{"experts_per_token": 2, "d_expert": 64, "router_score": "sigmoid", "normalize_top_k": true, "norm_eps": 1e-05, "train_tokens": 289700000}
Below are experts of layer 2 (counted from 0) of a mixture-of-experts language model. Rows are named router (the router's row for the expert), gate (a neuron's input weights, with its number), up (a neuron's input weights, with its number) and show model dimensions 128-255. Each number is 500 + 25 x the weight over its row's rms, rounded and kept within 0 to 999. Numbers have three digits each.
Before each expert's rows: a language model's description of what the expert responds to. This comes from a sample of Wikipedia text that the model never trained on.

# expert 22
Description: Opening pieces of split words such as ph, th, st, w, Dr (ph-rases, ph-onological), also coordinate digits and bytes of Chinese characters.
router:474503508519474514470487489499561506525478485505452500517464514478511473521526505513543475486449470539512463507468506508492485436486520515467466496514471509443424529496491515515482477484514517531504495495551501503510503480484560471473504471484456496541460490498483502502534493508517502500547498520493522488539523485492501526497522526571524508496466460502516486505458508507465489496487
gate0:490508486469490508475535520466514482482511499533490492505513548469502522497520503545492480485487495525483437492508493458503526517490449466504497517479450493445525542472473535530468516483528523550502494511511493490477523477489506493525496439482496507526485484504495482525522482445495500491517493485517498497486515526537507460535517491547470509495438512485498525494485519446515524452505
up0:490520488504507477466546525483524477499516489553501459547532547448506515454503513524509509470483492498481460503494520465524543485482466492491513484456456496449515525490504511527511514476486498515502509517486487498511525501484484505499474467457493493540475487525472470544502485475515470493506518468516460522493496540501462493529526518550484512524438509462483503522511533453487485527506
gate1:488535525510483523519476488517568503511506484505539525481495469495483544498513478539482527504491534501498486492480483533454478473481519485537508525527491543513508534478515470525461494521472490536507499485494467474509519498515472470436503483536428486486501504487502506506497512515523439463479517501540446480489525496477516506548531500521541497529544433502510500515474486461448481536476
up1:487552521523512547438503487516537516481533516478522492483542519520477509474465522487478503504520482476457482476494490517569532525523524489491491502508526469502499481494526493516522513474521446557499446491500519510504498523533480497454495512506504510512502490451466525514508460523501488507472492531508456443491506512484520486470483474502496483520500502502489523520496474504475459492478

# expert 17
Description: Single capital letters or short capitals starting proper nouns, especially place names, plus "United" before States or Kingdom, as in "K"ibuli, "D"undalk, UK.
router:496475506492483499487535498502553491501493526474496490500458499509478516513470504558480487538486504554493505501480525479479501497514505498485479498520482538516467490503477529537487462524491480518494517541518504506567461495493491512511520477468443467535502560481498488495538469457508465469493512504507509560506558471491530497518519500505518499451489446545541528500498515521471503567496
gate0:476451490425495488541465477478480503472493529473527546479475522531483503491521493533480470520478514516528434488497493527448523502509502482488498493463492502513511495510537499498442459500508500453498511493531501550533501488556492467499496463465533434514492530479502465551490498500528498521492493526497524521442539535517505519474521511520520494516538537509525500525484503511500490517491
up0:468493477455535496481464497484477518501454527491498513538466494526466509513517529495493500447487562530504501438516525485509519534486525527492496491491501494562531488497504528494433529523526493440519480483530500523547462512460544456511499505464483528516480525523494513541455477514485506490516530496500495494500516518481501525510474500521499463496479542492524502513476516499537507550522
gate1:534495523482496493473487542501499485516481521460451530449545477519482487493498548550540525511495469531504502518519529518484472511527467532487473499516513445486457471504513476516529514511481503506531506530474524481485510456494495531463506491483498536457507528553498437518503475465516481481502510476497509490471501478475521513525534456478518540468498479529495506505516505494477547512528
up1:466506509580539488503531509506497507483492489506503534535484490484505505503499480491532508499527487497476555477556518494511505489517475504499500508506545494481502505521464547566490516536501485519481472522521487523479466504521487496498487562507484558466501541530512530454503488480558480474487492503543500524524468485492527526473482510511479528520495491473502525512512511492452527528479

# expert 39
Description: Decimal points inside numbers, sentence-final periods before paragraph breaks, possessive apostrophes, and middle pieces of acronyms like NYSE, NASCAR.
router:508456501491450481465544565468512540518470507459478504492477499447475482539502513485517510504476470490433480518460479510490512510512521492512504500537468469480465533515462533518480533506492491523454512481499501530523480506507548500479519501457486534525544509498494515493527478488544493487509487514551514534531543465470487500523525493523552522471491463550510499469511527492473516577539
gate0:438508503503528485489529487522507443463512539472510471533508511463502506525485487559481500493485565470518514542452499472505482501517496510511503492485433481529494514495492488494506514493508511513509509492516531501476511473538522485514525453532466516540494515515496496509434523489496517473483499447541539544517568471479493517506511442484490494494493505523476461496462435469529478506492
up0:488499501469482492535520503499508474543510512514506483478499486550517484454497514494456539483484549507515501482500482489496486476490497469519512524547471493492499472489493509488497475494514489482497553459493504480553513495530524492508524483505454566529483470490483509489503464513532498529466455466472535486500537486493516519520463492496539499522512477549538483502412515474567492502487
gate1:506501483518457524503477499530508514487465535481508498490533482483524510481484500489493465498473483517488540496493520511478467482496507501472480549497490519472451462462525543530506515465520445503486480491532520543480458501491518482541453456532516519524536511533502477479515521486515486526462461469577513514520538448526502506517487511491516502493489477500500472501522483552548473537507
up1:491502532524537474481517537515474496471535531507430495524502506508495477547497525504476485498458486499474509505515501472522531495537486521539493488526496492494472521488528467446466514518510493495494511518454469454542460499478485488505493530488493436492505505476502535495458496550488508454526494520454504509511476510492497468480555500515559518493503508505500501512440468497514534459484

# expert 27
Description: Single capital letters starting acronyms or capitalized words after a pipe, dash or parenthesis, as in CYCL, SDLP, Chatham.
router:504468527499501497485529536506534522468508514473431482519464496480461511540507567511495500508462534534509517506433484503492545497494500528478482504524477524477479508477469519525477489515552508527509532496522546512521498534525481501451500510495451491471518540499494472489535503464464499491501507510522513492527525445503521501499536547512512506511489478483545512450476511485463480531507
gate0:513479467475518556519542555517495503479479478465469491497522474471491550479526564513505518495503523475500494535507500496480482500482497442517465541470534544487483506508517516528477546501586495523507512496462472483500479518505461465462480472506490463488485515511509499509477475485490527493442472502493527491504548519487448522508520486495512496503468476494490464433536489479534523519509
up0:551517507501476509529546499501559562510482497503470496503505544507492496491512498551537477441468502477531514489494451512496491493505500479493488511446486477454491525510490521520525504502488509523510482508488529488507457521473469499536508469488523509485464540566519569524524486493473543481489517467519530493530521463519483490490479489511501476490497537479475481492490506479511509483469
gate1:496502500511543490510509476518476530487452520466464496493545446499521527549536544511498478472473505477499494476493528510495494513483514489506495487491445494444462464510473462484504485508531501446522486507478460509508506472495527537479477493532480493528511493473534501496531509518507497495561473531458545495524497483498506466496482487498505523524501457506466478513466507490545483465469
up1:494512503517500476500495476491494517500502464486519503520476522461538471476458504488507530521493491490470438460525486469502514448447512473439470518486505497503487557477516510474467539498493502519505481509471526536446488523564472493456502516501485530491471499507452456521477458503487474525513543524506454498500487467521517495458516549475526489536514477503482492493490444524511470533472

# expert 26
Description: Last fragment of a proper name before a space, often a surname or place (Br-ent, Fr-ick, Mins-k, Ow-ens, Splin-ter).
router:529494464501454520453498558486526531496479524500481501505475502487519474531519487513507477516480532472448492522477473478502518482475528508510497521517512498474456502504484534509516518483499509550492502529482487482571492459482521447497482520451469501515508509466525479497534495508521480505556479536486510519491543496480508491541523543522524494514510502532541490481452544456486537524536
gate0:488509462471485510470536484493485519518509483497488470490521474499485513535530467509500479529475487461506472525495555481519493471509538470462475487478504512539491513485515509452460483489539458516514466495482496470509480496520467491550488482539492509524519468482499497506493562518521493467540535464486473511463514530532472491516501516519495496456473548520545539517463468493463493530507
up0:522476552498488499493485501521507455468481495535487479512502479527548540437550523511495493495473531519481488526526482483491541531518495518484483502493493475449512477514494505489532489497485540481528511517488495515459550481458507485474517507478496497546495508512548482483488494492489511499489475472485491500491533461537493476544500501511513500550484527516474541540510493503510484512480
gate1:477499491526500537449493502494486454476486500490465458495503455502531496483515486472544479514503494477483470483543503503509514486479466505531510533519523558517510489494465544488543523498528525501485467454479501546494549533534495491479506477484482508506480473431511499488500528500500489509477472503473531492506479514461516509507509508553479461505506505509504486479479476486505481477525
up1:461512462537459501479463521507473490496531538481509523495504465482540469498515504505500486544502517516484464502527469531495453505486463490486526493483484518462521513511496518516463476492487504523492488493461515513511522513466490480523500512521513501512528527493479509497476434505479491545457486541495526466482513506572508525576525519532509497505522490499521500508452519487532519474515

# expert 37
Description: Middle or ending syllables of names and words, often foreign surnames and places, such as enz, ung, iss, ult, plus markdown table separator rows.
router:465465489491505504465503480498529523511508476490503517461499474440506497534491509520481510518513505493502489542483504517516509473483456549499541521542517516469472544490471473489471492522556516504474455497509488534513519521473544487497488506437448505538504512465516452490504521485493488564505517494534517500505497482511527484518508534509573534501500449515531512521481527511451464500514
gate0:523492528459468506526518461522517531524525487492492517456459498481507492510547508509507514518512528508514513517509435518463568467477501482518515518517534503434494511464520498506469552465535496508521495476498497521518516493505492474497512499495487499501489521470532471514488503520503490558470508543484470504482469470521477526489476505474543499500486483523475473542442546508493492500490
up0:493451520483517479511464541486504489490463466527550480521526536507518496523524538542477503519527532478468519467519506497518455529516494511510510492456508503517483517529509531468511451509518492483473480515519513505495499473500506522507535508523510514524527486525473485522474444467497550483541519467523529523487538524519484498516554482559496534503510510510526471469522485467517499488482
gate1:476524491519520503451478444503512535508508482485514522504528443461530515490499472473513506480513498511519551516477505513481484505445445490493475527509487459488495536498512476526462534557456500539529506504462457461510496474490504500532494502492468487507497522482538505459490517490508496505497521497491471472502591485482502528538494506498545491510483469528515473465489530486479485521484
up1:475486475534494515501515497510522493468490481501459487465531447488492562474488531452461517496507515484467470489517521455489501497513468488500497501501447518529533549505548468453469496504517486520500526481519493485471535481516536468484522550548490491483468507481511521516550526485513486481524475497512501484468534515476528518516497514524504526528519486488518491502524518518477512507554

# expert 34
Description: Middle syllables inside longer words and foreign names, such as ce-il-ing, l-or-ry, rhe-um-atoid, Ia-ș-i, plus prime marks ′.
router:478464481482493485451517530485518531494488529490523495512472466503502491528489509510485493512486507523490494515455524515536518511492489526494489466505488506480467555484535520521487479500507465522423505477514518529536546515498512508494495511482451473504485525515522499527539482500550486507526464490515496511489497493537494467517477537519537505471521479531489509454443474505508482503455
gate0:489471452495510523516517507486506537505503498484497455545504505530519503505504497490488506477480454542518520502527523512499556518510488508497514448504436493480498499501576459504521488498483475517509534467554492542491474534485529526503480527492472484481485508514521469512531510516511523508497464473515465528530458522492529448511522489495565494513454478541510539466500484496527531482462
up0:496520497466485517518480491510504494517539486509515539489486472490509473512444555500517538472500552428479510535526494486496476506489534484479527544477513517473517542504476506510465522493515521494462486515488503491499513484464493458503528470469495500505546489478502519489487496491516515467527527522483499488519546495523488512491496507490440478477500521463474474509509480532496490554540
gate1:502469481475503513504470535509481470512487514486510505486536494522480471497525535489547499499455554504487535467538500506539508568482515497493454511539501495488494517513471456490506498502497512520547491474499517519509540480435491526483500499520485516462513486506510446519529538507504488506519497487540508508534507507514536542482493463464506478516503516505533459542465504498491513495512
up1:497502474440501533490494536508462512500525468523497477472517511512479501491479511558505509508464512502525490499452443520473506509497487517493494525503510534520512566517493483491524468500501508474488490523504533526489549543515529497523522499494510537528450490514495441458465560483504456509490534455468520526515529466490459548508488499490507537531490526510514532513455522516457525490469

# expert 29
Description: Consonant-cluster pieces opening or continuing names and foreign words, such as Pr, Tr, Sat, Te, Ari, in species lists, film titles and place names.
router:516494556498454484459513552485520531482485529471482470510462487482488496510496555477486487548521530529519458498505477503484507507523479512519453492493458539498493521526474520517480508505520487504465477482541458504565511518518517456509448526478457525489507520469508460512522508513513500486528486509535517497509488450512508507480509533525547520459478493541556483501467510523494522535491
gate0:502502529483470559505478467559479510518488483524488492511516477491531517484516513515521511491455479497477515512495490477519521482515497511490489488545529480469479488530478477462475513488476543518537488468460491508516464500469551491477489546441500490482564519499477517532481497490478479503478512502592506462514508481476505479488445508494511530494495480490555476469510472468521514502470
up0:512483500469475514510508487513493476493507499523518500490471508461517507526513476514467526496526488533491532494549486555467517484512484492490487523527466472499540511504514489515482530474501484482495509513508536501549476496516549502512494474481511507535528493485481458513469538511497438500474476492529472472520470505472489452503513485503569525516545555540539538486511466458500502484490
gate1:481494439516493518449510452527497481462514517552451515472483505527513493478495449475468521532527492495514534529516511506518543515499500500534482501473519505524479525444512509495492526564513480500487510479490492500511520514486522506511527499448467541460474489514507520491494476536493529507485530480493494470521534486456506485509505519511522479494496510494480525481493490475523488524482
up1:471474525550486464548478504496486519464476464494529500477504448496493498479493508522484530469496483487495496509507472509478459471495494483492478516489525498479489446527535494465523452508490495537508546575489509518518476502519484466466515465574507469499500536488530488518541537462476463478490501516526520494489470498508475508483504467484462471516500517505498504492497462491513529493503

# expert 32
Description: Single digits and spaces in tables, dates and version numbers, such as 1 February, Android 4.4.4, plus final suffixes like tion, ments.
router:507438513482502497487518502482508491473499502493496492503474475486492527518458529484511510536472524494539517515483493525493479482484502528481497508498431483526470541510522516519464482490493530555516461522458498516498519515502518496470475505476473494523478516516520465516544506469536497504511522523511528474549482481534515485531498550526505510494502469527549490485456561491503478496485
gate0:532460502475463481521505452492537479487541428491509537509551471528485541453507489483472472548514455464523526489543502533523495538520501502505485521513507507487497537492535513508497457498476489500487542477530441473519515495474536512474510496538451517500487536467557489451513524472498507503513533508475530524509509470508495497474541496557513508476502492511514495513472521491491509488508
up0:507461497474504484484471501497506487464540489454539553529506482537510539483489535527474518532482469461485517464494456516480481487460489475469553515516447466494527492525514485498427506495507483488455491474499447539509488477485511524535484500497514518537481538497511486457524494482514468515534512507456526489447479481534465502487502489495482468504490468531525489482547501529464494516505
gate1:477507496491475452474487504512474457463505524485479508483496465474471519526539533472496507507505500507512522523509470521491518454497509508480461516452469487500508510531489496481506483494500502507510456482536507470553461519498516468524479458492528488475477465505507471505559507527464507552520505508498545509501451508490469518484505487498498509508499522507496519536509489475474515494553
up1:467516490456507548498467525493500504510474496486521489491526545465480489506456501497471494464515494471522536529524512507481485477503474497492521478506512537501498532504515520509489479516477524480497523530497497466458521548489477514468482504490521499562490500490504517539477499498538496466471495500577509455470490533484509472553535510512474531486460494480502539489488489493470499507534

# expert 10
Description: Year prefixes 199, 200, 201, 202 and month names before a day or year, as in (February 1941), 2021, 14 March 1924.
router:526464494525525512497503532505541508509453517495454484495514494485476495543490542521510482519485505485465434516463468498504521499508510521493488504542483518477464549457507516474474458503506488518480497517495509548483511488500515505472507494485452543512543470480527485465572520497516503485518494537543476517530536472523492529532504542526487498476487498520563508544497519514490522487513
gate0:506551488545495495502529538516507500504485522493473518496516432488502484537524485506413533476514503459486506544500495475493532528478521441516442521479513471485442482473501504465496494462496526473473483547480481511488484503500504513499522532499539507553525514523484526472521477479517523462473508495507463490528520481520570470540511474514479482500512523495472515503516511502511543495491
up0:459508497473506488515476450464492507496538459508517446501475502499525499455464511527573486498473508518508481497481513535503478465490475517455579433524506499502572516515507511501493504550494505528515462488537546479472493470501518499526477476492484505508521484518545511485478509520500488523505496544515497486491482500466455500482476499501482516492507508502536504478507512496476464553494
gate1:479454501566497470454489488480483504563503516513486488509506523515554453492503496482528487500485477521459500525502466498498469482480491513521473503486473520513464507463494517525548521463545533493517528459491498490450433472536493541502523520489541485534513506499524501508500467538485489507442472495491500548498523479493497529510506508497512516491485540514505516537499529507524507511519
up1:540515489482524488529514489531524466504490510488459457493512484509525523488472541548520485487517490486490484484518571510512532523496477493496539498525517469469573481476484472513518506493503509468516502490493538517553487494498508515486506504453484477529475543571492529472504478446504519478502471503497532491498472510466527484498496466522455503509472485485482481512506468481480550469503

# expert 12
Description: Line breaks and table pipe characters in lists and tables, plus the mid-word piece in, as in Dickinson, platinum, Rhineland.
router:500487527470491508499510533492539531468505534472498499491495482510544526538504530514495497480501494453496478513482484497529503480535510496500487492548470513501489478496546487504494526500513484558525485516528537536546509499505498484477506487460493471482506505476567483516572471502543473494519491527492469527519495472492510505481480496506532508479449470562491491499461509461496501494488
gate0:484539509527488490499477520472506488491501537508501531497515514537489483534515496526511489502483478556464511535480487498556515561502510498482532566535500448487516487497502463509544494487499456497496501496503515512470483515512453485557507501475505557527508544524525513481532468530507516466516479494490465481486493502473446459501468476542539494527465466518498495490431543480493527513491
up0:476484541523551571508530484466507490456520524534469457480539505496485501486467501527477529572512522513491517465494470486485458461489531482518498545490513497518531517507494497479530456538484542494486470497548481505512548455495464510508529507508502528472511532511543548516492481499496448502506495517493528480558472478528465517526530450473513484544485529541481533491502480551516497508526
gate1:459477508542467540475494444520543497514508486491508488574500480466532477533496500499489471487525486502492485521512526477497435500548474491489478531483523503525486446504502497529477524543483534503550496508511513492548483486516471505505457517465521498471499495520529481515511469485429499504503515497518500508524531526492482502551507499448512532485501509487516504518526516471460548522521
up1:487476501559456561507494453514527507507495490482513524558489468462520503541464515548498476497495465515505450489506521497487432461524489502497496523526532503502480481512530501501512486531464505512548501505523534470507444466520468496531487496475544526454511514520529489501504479490412489497527501506518508481524555516505468520534508465479509542504504484503514496505510519453479543500498

# expert 15
Description: Double line breaks ending paragraphs or before new sections, and the closing equals sign of article titles like = Mardyck =.
router:525483514510480496475503516494540509476492553474489496531474496493479493520514532511505441506456499541494556524459493506503515495518465493521451464567458507496458497487488554510510476487518515549501471519470484521531470504479529485466494508486480484504550520489548481509527533486534494546491482498560530511506490473483484483508514504533474470488541497541519495496471503495470485517532
gate0:479476485490474520494543448480492508492442519456401508480488470515483447513521491524470507473520496476500488528490504498501470522507475482501506474506543500482487486499518495508531499450509493520506492497515517492553516445476471520472495494537501537563490532522543482496498530503527511488505474511499503546494514509510488503521465512567482508513531526490495539479485501475522507439488
up0:521509502528498516451478544519505505506560486515561470522495507471502555495470513468501489518487497533491511471508482488475527469511520512486504521500458490508497525479503482482472501535510523501518509497482494508466487573510525489514482523460488487435546460458486478536497490482493486499497545484527487463511483500505525505476514492460543490480472489506504471525501503537494488586511
gate1:502510484496459501500473490469549543551518530538511514514480516452510498475508528498467494518490511511488495527513509495509499520496483525482509485491525472530503508505487494496481498472472511495541531494534485492445510496539480487516525487528549508477535555536524496488483468473456494495478500470527468465503484451460476513481494498545520500466499474480479448495498520541502521522505
up1:469534539536461500510518503510474519477499560515497479456513490524504518501461459476516510496495496465466497502492475505480488459483539482509490515499497501520480475499499510508488521490506506490469484493468501490533496525452482530480542465469474547515498464450480532506512489520531506479510497518513478465435543538514523515506455502508454492532479476488523505482518509461532507495484

# expert 1
Description: Single digits completing years after stems like 201, 199, 191, plus closing parentheses in tables and data, as in (2017), 64 (2.5).
router:512469510505520507473548527486513515469491525483473510530500478459485535512484559498483468475493543514502484529468465512496503505494494485516519469538499513486466499523493541502464485510504509520497511512484531528512489521510537469438474516480512518526492549495511472540517503499544530481490524514532513539576573457490510459519484540492537493463474488558526489494456511496504477552488
gate0:463509498511493497568489495483468474505500521503500504509504503516492476485512489482533515502518500495482424492524467533508508457509500480460481478539517486489447535462476530495508504519557519531523470499495476507528469503459536480516511491513469479510512512491521527530484532499526493513500521530516471509484472486483472468532476515480504481536430507493464504506526457481474476537547
up0:529516469458483483432510492524484526457534516478521540513519499504549526485491492504492487482508532554511502521445486535481473527486494492479505484501478534475524504478550471480487528495526526487478535484530519485466480527501469518512559554517512501463469445499505449469546471488509481513495501478518517452524523522485517512487510510504486526508489508505516481528478522487478511501487
gate1:443477480469553485484504526498478498503473518493515517464528473527509516506505550502482482444493501459495506477525478467491523526486519533511497500475517529496505465493499523494499544510527486538517482508490489545448497492525532472509430481492472516533548508506513502513519502499463480537501487479511525508525474517479499480469510521474491505507507470502524543455498484501513510481530
up1:537470521498488493499527502514499526510534435513526482517476521515484479501505491497529508571498463510472425523480512466491455487477506540492538501495534505509505484528477514493526472500473471500461516489506481511512508516521535501480545479456490516452494510459467512493502515476511485498514516519461466528452522503519470512524527507498504539477563493502485485527480496498473526491479

# expert 19
Description: Possessive pronouns his, their, its, her, and word-initial pieces like Re, Con, un, dis, plus a name-final u as in Sanu.
router:498448518504460464477526551512489542460483518449478502494494470519489497472510529514510507540514491505517484509482504510472486503488479503509456483528507470498478546493501542514540471484516503502465497509526487563529483514528519512499472508489470518488494523480506446481549491493515488507544505522576496496524545475522500503533515504499531464485475502536528494535488495476488472552510
gate0:492481511490489497489464528489483485520536552495512483502494555513514462464528511504497508529483508489526549506480531524506516544489480476503470522508510482507486523539455514525527474550473495541470504522499510514533478489503484516497477493491487489453493492474469458489492514567518548531564478526479491528531504431474519519514511541511531477512479516515469524542441462478500492469444
up0:522502500492499518504506468480524495484489486498504487502498496495511530584483507515517503490533510467453468465499496493496482475507506449507489520460492505473485451508535498471458492462519490491523504488497461520468510500480511471475549502514541507499486499522539515501483484432474468462472502475508491474472494540499463514466476477507497521473475466499543494513553498501504534509550
gate1:483508547499439487508550523505530504488503495516434540490468478555515544501457526497487506507499469527502489465497470528515521497488491546535468501509493491463496482506470518480502495514473524489531523480500464517472519544498469491535513511522447501523549513489502484484523508534491463486504466469482502506469563514444496480497528474512477464489492482510505464504434519520468483491486
up1:505543531482526561487514502483527476503506504517479477504498526490517481515477516446501512487498499489518508483528532483527534524519536503513523496513536529523495519472490490496517501482474455473507553487481457496484496551482492490491517496476494477487509532455451482529515515479472466512510460487498531484501498488506501545469494485481481458474490519499502542502481544528486497463501

# expert 35
Description: Ending pieces that complete common nouns and names in running text, such as phenomen-on, cam-era, Dr-agon, Lag-una.
router:488474507504535469479506530510530525513474496539476496506483509507498468560502546532512505481491509492455489545483493518483520485525480535492499487518477523471480531464490529544508467509577524523480521488485485479489545496526520475470513495475497481517528550471478459487511520496508474484537494555536510512536533459512528480575513494484482526516512510499505470521436518492466526517498
gate0:509494486511505503514505487488555521491494537532510487536492542523502495524508555488527545500529490481464508503449507521536512519505492479513511501465477485508496485502481526483517459482469463523505500488528503536479491523483442514508541546501473476528523480518488450484484495480539519457496454504493494537481501491512525491531465476508484506507496478502470488456520515486495452505524
up0:486472550466526463473479464515494473526496500519473504520549536548496497520529511499524492549484472489478521542480511529426510567455495520504471518500483455501499485497509479560454539514489495481489490527521513494500481481469461501529517493507579517502508491525493522513500481525484530454486483500509509502501515503480488483506500466524490502494501509541527508518501520501514526478486
gate1:462520534485489522514489493512477521518528466483466494492514454497549483521491517502574490499498500510510507491482504492499535492451509479544492510501494489524498507517522558502541510497520495524480485468548493455494534506482496461533515503510546468532510519501497492501493505470534512505467481510486523509553502482503503474530492470481493523489493509495516478478465477501497556519538
up1:511477500499530496537536524491480505497500457493465513499494498457495547511463488520471513448470492489510475515511444516503483472536459471486497511534486512522546509521538463528470522498517503517507498510510489515454489498478504516488502517496544516495475500556524530479477523502486488495467519544513481501503520450506546495486472508482528469520498534488476557493516530502476533499560

# expert 23
Description: Final pieces of foreign names and nationality words, such as i, a, ana, ia, ese, as in Hanafi, Gianluca, Taiwanese.
router:523489499529504486497524526498499507511442488504462496477472439442543526555472522511491481521503501502473460552501515515496515496559486522509458489517494511501478542475466503502498461519482507515448495495495496544522485507506513463493496541440468489497513516497519458489538520501484487451540489535518517541476497488502516465464492502521556520469506514527515511469472529509454511551490
gate0:484515481515492502517518508507527541499485511529470536457497546513467487440478514498530501506525528483481536518477535494471513445508460508510521469505505509480444502503470529501488426503511475512539487519484484530470506476475478507508484520494457524551536503469513516493499470497493516475512518513517477457510490483541452488490534509505493540527437494482515508500467517487462487494526
up0:492490494494483504502445490454523512529552538445472482511519509476506524540490464393482505497456522467482536485487509528469536473511505510497483515465535513514529523508504524488484491558522504490517494526495546524490545486507523510468503504525511510491490507555499527460525514483468508517525505504526482502512473505496536503532472502502494446483522477529485466497498507503534517486485
gate1:490475489515459505511500504504468512521482501461531536521501510496481480497530494475506521505507437491461455509452423529469520458512528475495541523483534474535466515506506541535521487469451459533519486491506481521502487523507519505490462488534508548503479525517538502492535532514528544483506527525468494530491506504484485466502457489505473552522472499522474473521506559464483500515491
up1:507499505502465481472521491490497497496529449502517443520453514538512529492479493529534478504495520448532550480471517531543498476506499498457513522535505486489518512477544445481490475484544511486508524492567543521533511514468533480543510518497550535457452510520528443498519458522467520517516474487575529520503480507510502488504536512497477479480537470489476467479509496544499514481483

# expert 13
Description: Pipe cell separators and line breaks in election or results tables, plus infobox field words such as Born and Preceded, and mid-word fragments.
router:496474525489464483458560517477505511482482544492451487499440501485534501508478497489501508505498553493472446517530474494482464531537564504486493474534479488514478547521480520497507461518525512518470521464508511546524505498529475490472544515478484499526503511457532469514538476454517499509504465485545575504516499493507506482545500538478509482475497479535505487506455477499479527508522
gate0:501488515477532477474505485537491500475472501524509485505488475484494491478538490461509513520486568530499535489488482487475509515556542446464494510542513499495465519494506530506475487499512514486485503491498488529493491509494497512521471505486473516518520466484468494504504467485523512499462489483475514523580481495574483512539505503476462481543499519495529511501453514494500492485530
up0:497513496489500469473485494518516542473523505512524467532458507504501475498544495525515459564438557529486524506527439448485457514563489481501531505506493449499482481488481515486503544498535528526506518521499468536502473491468472500475491559467487515515545483444494473498488482498525512500480468506480526500551466520506468479503474512489538517524478540510487489498492503526458510538544
gate1:495478474488479486541505483508537495519471531507516541494501523491507522518482485511471515553495475530518530496502481508532551488508468502523529493506518507501526489507525521493491439512509501507489472499469451500501502555479511495506529488460525508539511499494487528510468497496481493500458461520502540558510504484506507495501523481519455522479514455491482536510493519529516529519520
up1:489477475506461461526527480483485511479498521486466489509521486525514530507486507499490516487491493507487501516508464524524539535506540497536469494552471494499523526501473528524469525512526468486522462545472498522507536479487495473475531529512482524501487474453484543529484523496533498533533477525500507482500504513507540493526501521475441487495465462531493507501451504498490510498500

# expert 7
Description: Closing word pieces such as s, er, t, ers ending surnames and other words, as in Bigg-s, sub-t-ropical, Gent-l-emen.
router:526494495546493475471544517464529547497498491471500501520480532470501473486481535477536488489478513498474449536433495493474518507493522498506482505527477491518490539515533529513462496458500513525487476477511490498528513513503478491480501473504451514505507510497511473515539502484524467455491488507486517504502525512519539516529548496526508522454495483489529489509431526478473478472518
gate0:468496499490490505499514531477570506495518495435515551542485514472504506489485523480505514487478474528477497494480502456436542530468491461472472498500509510465464502444521474493523509505447462528484485471471473537478519499479505532514512534487494527495510504529504468476459490495504482511469498539551500499534538541545482524489513473484509555513509504507532492488486498507496545474477
up0:472513471483509523497479523503526509510499518482525556544482483497491495474499526530517524473459486476466509446464486471500489481516482462519498528524488469492474468447531474474517497529478500488506469508496490471497484517503490487523494465495482520509535514484444497475461487479472485518470468542544490523502504503530505538486508439496500539510473525501562509537523527495438520492523
gate1:531512490516498550478521529475508461497522481494520513541525505530532460505492517551521484498448493456498486488484465504516514508526457495492514523496503478548531471525505459514497529458457520537495512491505479474545483486497473539452485536495514496503474497485495465532480471477515517481509516512543530462512457477501499459525494473496510508489519479449516501495469492491470463506510
up1:482486502472584520496523516484487438480511525524540500475524450493443440475469491548513479512464487453470468500532506541500492468476569532545522511509472523456524539517528482518472537483551497467482532491511472486469494517479510488497489477512526517530515505486497516495492479502498512522491503483516561545510462506524482492500511528516482506498512510518481494510517485478493494499495

# expert 33
Description: "by" and "with" after verbs, as in "arranged by", "met with", plus first names or name pieces after an initial letter in lists.
router:512512505488493530489504485494505526495490534447497491505484492454511498530508511508464480543487516485488466531479492471475497467515559519504484505534445542539474525456484529482524513499532499487503485516512494528514502498526504453475505502496525501484458508449482502497527509485460511505491490516559493524532514471517507471490494488553537501476535476491565539463497553506506504506475
gate0:498477511511482511508496467485497515482541533462520476505521471476511538479509506468472502521519544504456522527485516481522542523506529464506480524480488500498495483482516534499509502509511480493501528475505535509508527482518531454495489506510531498449526529444513477510475503492491516510470511490503501506517523486491525432520505482523531478529507501518487480510515529516537448525516
up0:491505479479529472471488482483526479532524534480478494448494502501511464527545458494479508514495483512513471487550524526517478508519478538511554520502524467472492512554440520512491492499530547502470529497492493434476513473509477517501525468528485501512501530561464500515516455487511528487516488473519475536513496470506493464489472505472479482487511541492512500525474461473477552453496
gate1:509513469532511480546523486506481495521506517551497513515519498529495515530525504494473470478480516471475487519515511459481525518527501464587521499510510491497505519518513481504497519499546515488549477499498472510516482498459516497469515447485474518475520474485506493500480482470509511516535501473506544459555498474494465487480492514496568514494496531556490527539495525465473532486484
up1:531504468491502484497506480504487497505521548500472480560482472539509522505425475505497488479464517475497502509561523447498496475500530450508475526520505486483505481542484508535474529511472488547516520449488538523505465493484527516439480470459508486466483487525495518529503502514472555513473452506514561469479519481496465513496511454496520537480485483486515522528518518500512519536531

# expert 28
Description: Two-digit numbers, number ranges and en dashes in dates, scores, measurements and statistics tables, such as 100-200, 26–50, June 23.
router:512483525482457538457558504483564484472494533502476486496477488476458509539528498483503518465479479489495478530493513487454531510515510535512471519503486515459480494499483499488462485517524480557455465495492514505525490502516513509445476511439484513528505517485506507526502498544524457488522473514566488527543532460530492480524497566528484491470461458520551489511472513531478507546485
gate0:522468550455464486472497501494474551522513531507527512498476505491528522487516447471462453508482481467547495489444525506487491550525487510456458496472517469503475502516478541493492472522507494505477477456485528514499506496485512521457477523503494537475542525515480472528493522510519463473483493515477539484539496550495492527505522484486497481515490525464475493514484463480506494508534
up0:486502492497505507447488498509477492471509489500503514489507532459516538551505527517480515527495530510492491498524510514501484476503504477413477460456516430504505508480534495497478479503508494446472454442461511505520484492489500478502516498492525513491492506495498541523492476495518543494464506519502499552527487465490540531461504541504529473527496520517467475501515503491530512508465
gate1:512456519476511438488493439496531505537495483478547550534485471521511497495589503483497507482525478502465547474470436476538483476542521511493484505498511502506509479502569510488482475582504509541480476510496516475555502463492484527513502511470475504510524510533469507503533533497514488505525497482518466492458506478529487496474488529537480482505500465507474523547526514469524541473482
up1:478488486530492529562510557497487487479510491479527484472505533434520493520473488523464459481497539515505461525487517489464523507452444497488500471476470517511508519463459516492471506442474513513492488475495484531446508517472477530480485508530543516485486498504522483495485518439488485471532505499472508496500478506453459467494508479493510483461481520513494495505520534477470452505485